Experts of a small language model.
Size: width 128, vocabulary 8192.
Experts: 80 experts in each of 10 layers, 2 picks a token, a softmax router, a shared expert of 64 neurons.
Training: a variant of SOAP for the experts, 398M tokens, 6070 steps.
Below are experts of layer 3 (counted from 0) of a mixture-of-experts language model. Rows are named down (a neuron's output weights, with its number) and show model dimensions 0-127. Each number is 50 + 10 x the weight over its row's rms, rounded and kept within 0 to 99.
Before each expert's rows: a language model's description of what the expert responds to. This comes from a sample of Wikipedia text that the model never trained on.

# expert 18
Description: Table cell separators. Pipe separators in Wikipedia tables, mostly after a name, label or event cell, e.g. country, party, event names before numbers.
down0:32 71 67 51 38 45 56 30 40 55 39 43 58 45 35 50 32 52 55 47 70 47 51 57 48 26 43 49 56 61 51 54 51 63 57 62 57 49 53 57 54 52 61 56 42 60 45 34 53 63 49 46 51 44 61 34 35 51 50 45 52 55 42 65 34 64 58 40 41 44 38 41 45 59 57 45 47 53 70 49 47 49 40 35 66 49 53 42 48 44 54 36 52 59 54 55 41 49 46 62 48 61 46 63 76 42 71 42 54 46 51 35 41 55 45 50 75 44 38 66 51 62 53 48 58 41 71 51

# expert 13
Description: Consonant-ending name syllables. Middle or final syllables ending in a consonant, mostly in English and foreign surnames and place names, such as umb, og, ash, ingham.
down0:32 47 54 60 43 61 43 51 17 60 52 40 57 48 44 58 48 44 39 55 48 39 77 44 65 49 50 57 56 39 55 51 52 67 50 51 67 60 49 45 56 58 62 58 27 39 57 48 48 57 62 44 44 56 51 39 60 52 46 36 37 54 55 58 56 40 60 42 50 43 56 56 56 50 36 77 69 58 28 59 61 38 57 51 65 49 58 59 52 64 39 48 39 51 60 55 44 50 52 54 63 52 62 37 32 57 50 50 67 56 41 46 72 57 53 32 51 60 61 47 43 48 44 54 59 38 45 50

# expert 36
Description: Month names. Month names in dates, after a day number or "in/on", e.g. 14 March 1856, In December 2009, late April.
down2:50 52 65 38 57 40 51 60 71 42 45 43 43 50 39 47 53 36 47 49 44 45 59 44 35 29 50 52 39 55 56 54 46 62 52 68 56 41 39 65 70 49 52 55 45 37 60 47 70 42 37 52 38 37 48 61 46 29 53 52 64 53 52 59 50 47 49 42 48 48 49 38 27 62 62 70 52 56 50 52 30 54 58 53 58 42 54 47 57 24 26 52 51 57 40 48 32 49 55 43 47 58 74 57 53 46 58 49 46 52 66 45 41 51 48 39 58 27 42 52 33 36 46 45 57 53 51 37

# expert 35
Description: Copulas and adverbs. Verbs was, is, were, been and adverbs also, not, only, commonly, especially following a subject or comma in descriptive sentences.
down0:54 39 27 45 62 70 48 51 61 61 43 40 62 55 49 51 53 52 62 46 57 78 64 50 51 59 59 35 60 56 51 47 57 53 52 57 46 44 25 39 65 34 42 38 73 49 49 62 45 65 47 40 49 53 46 43 54 61 56 59 42 59 51 57 49 36 42 55 67 53 50 38 55 48 44 60 47 49 57 36 51 63 58 48 34 26 63 53 58 33 53 49 45 48 49 49 37 53 59 61 51 37 47 53 64 41 55 65 65 34 52 28 50 46 33 39 46 43 46 51 43 68 43 44 40 55 44 33

# expert 58
Description: Word-start pieces and headings. First pieces of words split after a line start or article, plus section headings like ==See also==; Prom-otion, Ele-cted, sim-ple.
down2:41 60 72 48 39 28 55 47 53 49 54 45 45 40 58 32 55 36 62 55 62 55 52 54 27 32 53 63 41 58 60 51 52 67 60 51 50 66 47 54 40 50 54 43 49 56 34 36 40 53 37 45 46 47 61 50 49 44 54 55 46 53 38 67 59 38 57 55 27 48 48 30 36 55 39 38 44 56 55 63 55 51 30 66 61 53 64 42 64 51 52 61 42 44 33 40 52 35 58 45 39 65 40 60 56 58 53 41 36 49 50 67 51 58 44 51 45 62 45 38 30 42 46 59 36 47 51 42

# expert 37
Description: Punctuation after numbers. Commas, semicolons and closing brackets right after digits in tables, lists, scores and large numbers, such as 9, 5; 2).
down0:51 70 44 53 57 40 68 55 37 51 68 26 51 77 65 45 42 51 43 53 39 58 68 40 56 53 59 58 45 50 54 38 58 48 65 57 56 57 52 39 33 61 55 38 56 69 49 53 27 46 69 44 51 56 32 51 69 43 57 43 57 38 68 48 43 40 69 58 51 58 56 54 58 50 51 51 51 38 47 51 40 46 42 54 55 45 53 72 53 64 64 41 45 45 34 54 56 49 48 56 61 47 65 35 52 55 49 50 40 52 53 50 59 60 48 66 41 35 50 35 61 45 44 52 67 51 52 47

# expert 17
Description: Table cell separators. Pipe characters separating cells in wiki tables, especially after numbers in sports statistics and election results, plus numeric semicolon entities.
down0:65 28 38 51 59 55 56 53 43 48 60 74 46 52 54 48 61 32 56 67 43 44 44 60 53 52 62 55 33 55 47 51 48 49 58 53 50 68 63 47 33 60 40 53 48 48 45 51 52 37 39 46 70 48 52 36 57 45 47 57 59 43 56 39 78 55 52 55 55 59 49 59 32 43 63 37 70 67 43 64 49 43 48 53 62 68 47 41 41 56 57 40 51 64 49 39 37 42 52 60 37 54 54 51 36 62 52 34 43 56 58 61 49 45 55 64 58 74 46 64 48 38 62 60 45 35 43 57

# expert 8
Description: Determiners and ordinal adjectives. Articles and determiner-like adjectives in noun phrases, mostly the, plus other, same, first, two, each, latter, oldest, e.g. the others.
down0:37 46 48 39 44 54 54 67 35 41 41 57 32 59 48 59 52 38 66 45 58 62 46 62 35 48 44 49 59 44 38 50 45 46 57 48 46 61 24 65 36 72 54 44 40 50 26 45 48 53 60 49 56 53 64 48 46 47 33 33 51 52 50 48 39 35 55 40 56 38 40 40 44 66 41 38 33 51 53 50 63 49 51 60 48 48 48 62 63 55 61 58 32 53 30 32 67 50 50 46 59 41 33 40 57 59 51 53 58 68 56 55 35 53 53 54 57 55 54 67 31 48 57 61 35 47 46 54

# expert 4
Description: Adjective/noun suffix pieces. Word-final derivational suffixes completing a word begun by earlier pieces, such as persist-ent, Islam-ic, Molec-ular, attempt-ing, Lament-ation.
down0:57 38 42 47 60 42 45 42 58 70 45 31 63 65 68 59 36 52 50 45 64 45 48 63 42 49 39 32 48 59 59 49 52 61 44 57 50 49 46 45 54 76 45 39 35 64 69 38 39 70 62 41 53 60 41 50 63 54 50 53 56 54 57 48 51 47 44 64 34 67 45 48 47 48 48 31 64 55 56 44 39 52 61 45 30 56 49 53 48 48 57 70 44 39 47 57 38 46 69 44 40 39 63 51 23 55 36 54 46 56 70 53 63 48 42 43 40 44 47 43 57 42 54 44 59 47 43 61

# expert 53
Description: Quantifiers and numerals. Quantity words after the, a, with or of, such as two, several, all, some, most, first, each, often before of.
down2:60 37 45 42 35 51 40 55 59 36 64 46 60 54 27 42 57 55 78 23 49 61 55 50 42 42 54 43 59 63 55 52 57 58 41 60 52 40 43 49 36 48 30 47 52 61 34 56 65 67 47 42 47 57 47 37 51 37 31 57 73 59 42 40 51 53 57 58 46 47 36 59 48 67 53 36 73 46 45 19 43 45 39 46 66 38 45 59 43 60 55 51 52 52 42 63 51 54 40 42 48 40 46 56 51 39 64 56 48 48 42 55 50 49 49 36 55 54 63 50 53 56 53 47 50 45 56 43

# expert 55
Description: Verb-start pieces. Opening fragment of a verb or noun after to, the, of or was, such as ev in evacuate, re, con, st.
down0:38 40 48 52 47 52 48 48 74 48 44 33 68 60 44 39 39 38 41 55 54 50 59 69 53 53 54 53 69 59 59 54 38 53 44 72 48 78 37 54 47 43 52 56 34 58 49 40 54 68 66 70 50 49 39 39 57 26 47 58 50 49 47 52 57 39 44 48 62 44 60 47 47 43 54 49 46 52 48 60 63 54 42 52 47 51 48 53 46 58 77 71 48 46 32 31 50 47 69 58 42 46 43 26 47 57 48 41 41 63 49 34 46 46 48 46 34 51 46 55 40 46 42 60 53 45 48 40

# expert 54
Description: Pipes between numeric cells. Table pipes or semicolons placed between numbers in statistics rows, e.g. season stats, league tables, win–loss records.
down0:52 57 28 53 47 55 51 42 43 60 43 64 77 59 41 56 57 66 51 45 51 41 46 41 67 49 43 50 78 55 65 46 48 54 40 31 63 42 61 51 55 39 44 36 47 36 51 63 42 36 52 44 44 49 50 67 54 58 69 64 44 60 58 43 48 54 55 50 55 47 42 49 60 46 45 58 49 55 49 77 53 40 52 40 40 43 52 56 57 46 40 43 58 53 43 64 60 59 45 55 50 35 62 52 36 43 58 33 55 48 39 57 58 36 58 32 44 57 66 40 66 33 38 63 52 59 69 46

# expert 5
Description: Subject pronouns, verbs. Subject pronouns opening a clause after a period, comma, that or which (he, she, it, they), plus following was/had in biographies.
down0:56 42 65 67 50 47 63 59 53 54 48 30 55 30 69 35 51 38 65 35 25 39 43 49 40 59 54 43 42 61 60 49 41 54 32 57 38 34 61 36 54 45 35 50 55 72 43 36 42 57 50 57 43 49 63 49 45 43 50 64 35 49 53 44 61 71 48 46 57 40 66 46 45 41 34 74 46 53 56 58 53 57 45 66 40 56 51 62 43 48 48 49 42 56 49 52 50 50 47 56 44 43 49 47 51 64 50 39 54 50 44 53 42 57 63 47 67 72 27 57 50 56 63 57 59 50 45 42

# expert 15
Description: Lowercase word-initial stems. Opening fragments of Latin-derived words, often after "the" or "an" or inside words: opt-im-ism, ag, reg-ulation, sim, rem, tri, techn, constit.
down0:54 37 42 55 47 50 47 41 51 42 46 45 56 54 52 46 45 63 57 56 31 58 33 47 39 46 35 58 62 46 69 49 40 46 59 56 47 46 28 32 35 55 53 58 50 43 62 31 61 41 47 52 44 51 45 60 58 61 59 42 52 51 61 68 46 46 40 29 46 41 36 76 40 56 53 32 54 41 55 34 47 52 50 43 41 22 44 57 34 50 33 45 36 41 49 52 75 48 45 48 47 50 60 40 25 53 44 49 60 44 41 53 44 46 43 57 52 56 44 42 40 42 63 55 68 62 60 56

# expert 20
Description: Base verbs after auxiliaries. Bare infinitive verbs and be/been/being after to, would, can, not, e.g. to establish, to develop, be translated, had been.
down2:53 50 55 42 53 44 64 45 61 39 53 50 41 69 52 40 46 34 39 41 31 31 47 59 36 46 70 65 45 56 73 60 43 39 54 49 60 52 26 53 56 44 43 75 49 58 51 51 39 47 52 47 56 29 34 65 41 40 40 52 34 42 52 51 57 48 55 55 46 58 35 54 59 77 49 49 60 34 62 57 37 57 45 48 54 42 59 58 66 51 44 63 55 38 63 50 56 32 52 60 53 58 40 51 44 46 55 46 46 44 51 34 50 56 47 42 46 44 68 63 59 31 54 59 59 53 41 45

# expert 46
Description: Capitalized table header words. Capitalized words opening table cells, headers or list entries, such as City, Club, Career total, Premier, Candidate, Indian National Congress.
down0:67 66 42 61 51 71 43 48 47 49 58 48 41 58 46 39 76 42 43 30 50 42 43 65 61 41 68 41 54 54 57 49 38 51 54 50 47 44 49 58 40 53 58 38 27 62 53 61 42 39 52 42 36 43 47 41 55 63 59 45 37 46 37 50 49 59 46 40 61 77 48 56 42 68 51 37 52 52 47 57 63 29 59 36 55 62 53 47 59 61 49 43 63 46 60 45 57 51 56 44 44 38 55 49 39 68 60 35 41 55 54 58 68 44 47 43 61 46 63 48 39 56 52 40 36 45 28 41

# expert 42
Description: Foreign name endings. Final pieces of non-English proper names, often accented or Slavic/Germanic suffixes: -burg, -ović, -ö, -ay-ev, Comté.
down0:40 51 49 26 40 56 54 45 40 39 44 54 35 57 41 48 57 54 62 39 50 48 35 49 56 37 44 52 54 44 55 29 51 52 32 39 44 45 58 51 44 45 60 59 55 20 37 63 48 51 56 46 45 42 74 54 55 62 53 54 72 38 65 44 39 53 58 69 59 53 50 52 58 55 52 49 51 66 44 68 43 45 41 50 46 51 62 55 70 42 61 63 56 63 44 40 41 59 35 57 38 69 45 46 55 49 44 58 70 53 51 44 55 43 64 35 49 51 37 48 71 49 37 58 49 39 65 62

# expert 14
Description: Infobox and table punctuation. Colons after infobox field labels, table pipes and separator rows, and coordinate marks, e.g. Intercommunality:, Country:, |---|---|, ″N.
down0:58 46 44 53 56 64 49 58 53 56 47 60 46 65 45 46 38 42 49 75 54 49 60 40 41 40 61 57 68 42 49 36 66 53 56 50 61 39 42 48 39 51 54 43 50 56 53 56 41 40 31 30 47 53 53 57 51 41 36 52 57 53 76 37 44 33 62 31 34 54 54 36 53 44 50 55 62 55 53 30 40 48 42 59 46 33 41 40 36 37 55 58 57 60 56 39 57 40 54 71 57 61 46 51 37 52 52 47 40 67 56 70 46 51 48 57 38 43 23 61 56 52 62 60 61 56 57 48

# expert 25
Description: Second piece of words. Second fragment of ordinary words after a short opening piece, such as ic in picnic, al in battalion, lif in life.
down2:51 58 54 45 49 41 57 67 47 49 62 44 62 72 58 66 64 35 58 47 46 45 43 36 68 55 40 51 48 60 56 31 64 47 60 65 61 37 53 58 49 54 63 53 52 41 56 51 67 66 65 38 51 50 37 51 62 52 67 56 46 52 52 51 65 57 58 65 50 45 58 49 35 76 55 31 48 43 59 45 43 35 47 52 51 62 50 62 47 56 48 38 52 47 53 33 49 46 48 33 39 29 47 53 49 59 70 52 59 51 65 52 57 45 52 62 38 59 53 58 35 41 75 37 57 51 50 59

# expert 59
Description: Institution name nouns. Nouns naming institutions or bodies in proper names, like University, Council, Party, States Senate, County Board, plus census age.
down2:50 68 73 56 36 69 62 53 68 59 43 40 54 53 54 56 51 52 49 43 43 65 49 36 69 62 58 66 57 44 35 48 58 54 51 34 40 43 62 46 68 32 38 56 39 51 53 47 59 40 54 46 50 51 39 60 38 72 38 62 61 56 53 56 59 41 35 59 51 45 49 54 44 49 58 63 62 55 52 47 43 67 52 51 56 65 26 54 52 59 64 47 39 62 65 48 40 45 65 58 56 47 51 66 48 54 71 47 46 66 51 40 51 57 44 59 58 51 48 50 46 46 71 38 53 60 65 41

# expert 48
Description: Past participles after auxiliaries. Past participles and -ed endings following was/is/have, e.g. referred to as, known, released, produced; also coordinate ″W marks.
down0:36 60 44 32 65 59 50 49 53 63 37 41 63 58 39 50 55 49 39 42 43 67 60 53 53 37 52 43 43 34 38 51 49 42 49 50 54 39 56 43 55 46 64 51 33 62 58 37 55 67 57 37 67 52 50 31 31 63 50 63 56 31 38 45 54 58 48 20 53 53 55 43 51 36 28 58 37 52 60 43 57 52 36 46 35 72 56 38 42 47 50 65 27 43 48 45 62 52 56 52 60 51 34 60 51 45 46 56 74 51 47 55 41 47 57 48 48 39 42 57 57 51 53 57 48 42 48 44

# expert 7
Description: Vowel pieces in names. Mid-word syllables like ah, ad, it, and inside foreign personal and place names such as Saitama, Saad, Abahani and Kolkata.
down0:44 62 45 38 54 36 49 44 58 54 47 46 43 60 63 67 52 46 38 67 45 43 53 57 27 43 37 45 42 40 47 57 59 53 38 48 45 41 54 41 51 47 58 54 53 48 48 38 65 59 47 42 50 34 52 43 50 72 35 51 57 47 48 58 29 44 45 36 50 58 45 58 68 46 43 35 58 56 37 50 44 50 52 37 58 53 66 58 34 54 48 49 27 50 46 57 42 46 23 56 38 34 47 50 30 45 35 46 47 46 34 40 30 58 44 28 34 58 43 39 38 58 61 47 54 38 48 64

# expert 34
Description: Mid-word consonant pieces. Single letters or short consonant clusters inside proper names and words, such as Pear-l, Ear-l, Bar-cel-ona, Sard-in-ia, neck-l-aces.
down2:59 57 44 48 42 45 58 64 52 35 55 55 42 35 52 47 49 60 49 31 56 41 51 64 34 62 54 64 60 45 41 51 65 59 60 31 53 53 55 63 51 49 33 35 49 46 47 37 57 53 46 48 57 42 36 53 34 48 55 40 47 56 53 53 74 43 46 39 47 38 40 46 62 45 60 53 54 45 45 70 53 67 46 47 57 41 68 53 72 25 41 51 43 53 45 61 19 71 46 52 63 59 56 66 54 68 50 56 58 58 43 58 53 61 33 58 52 51 39 44 66 58 45 55 44 51 48 55

# expert 28
Description: Articles and possessive determiners. Determiners starting a noun phrase after a verb or preposition, mostly a and an, also his, their, its, her.
down0:46 60 54 71 51 44 58 53 58 66 61 50 55 47 51 47 54 52 56 58 44 36 46 60 47 60 66 63 54 55 46 50 55 47 44 49 62 34 50 51 36 59 54 64 53 50 54 42 69 43 53 41 60 51 52 41 36 37 55 36 60 55 38 54 70 56 47 58 51 33 36 72 49 45 65 48 54 71 48 38 39 60 62 41 39 44 48 58 49 46 31 53 62 62 66 45 52 35 62 44 67 45 47 33 46 38 55 65 33 58 70 53 55 53 43 47 47 68 41 46 44 57 40 24 62 37 50 44

# expert 26
Description: Past participles and past verbs. Past-tense and participle verbs or their -ed endings after was/were/he, e.g. released, played, known, dro-pped, published.
down0:51 38 52 48 51 44 40 46 53 64 42 67 48 43 51 51 58 50 64 49 49 63 42 67 26 51 59 62 53 46 45 51 36 61 50 39 34 41 47 32 52 48 33 49 45 61 50 60 46 39 45 52 49 44 60 33 55 55 57 39 48 35 49 49 56 34 50 34 39 43 48 52 65 52 42 45 47 64 43 37 58 33 52 41 44 61 46 41 55 70 43 52 62 46 42 51 62 62 40 55 57 53 57 56 55 35 75 55 44 33 36 57 54 48 42 65 64 45 35 69 43 51 49 15 61 49 53 52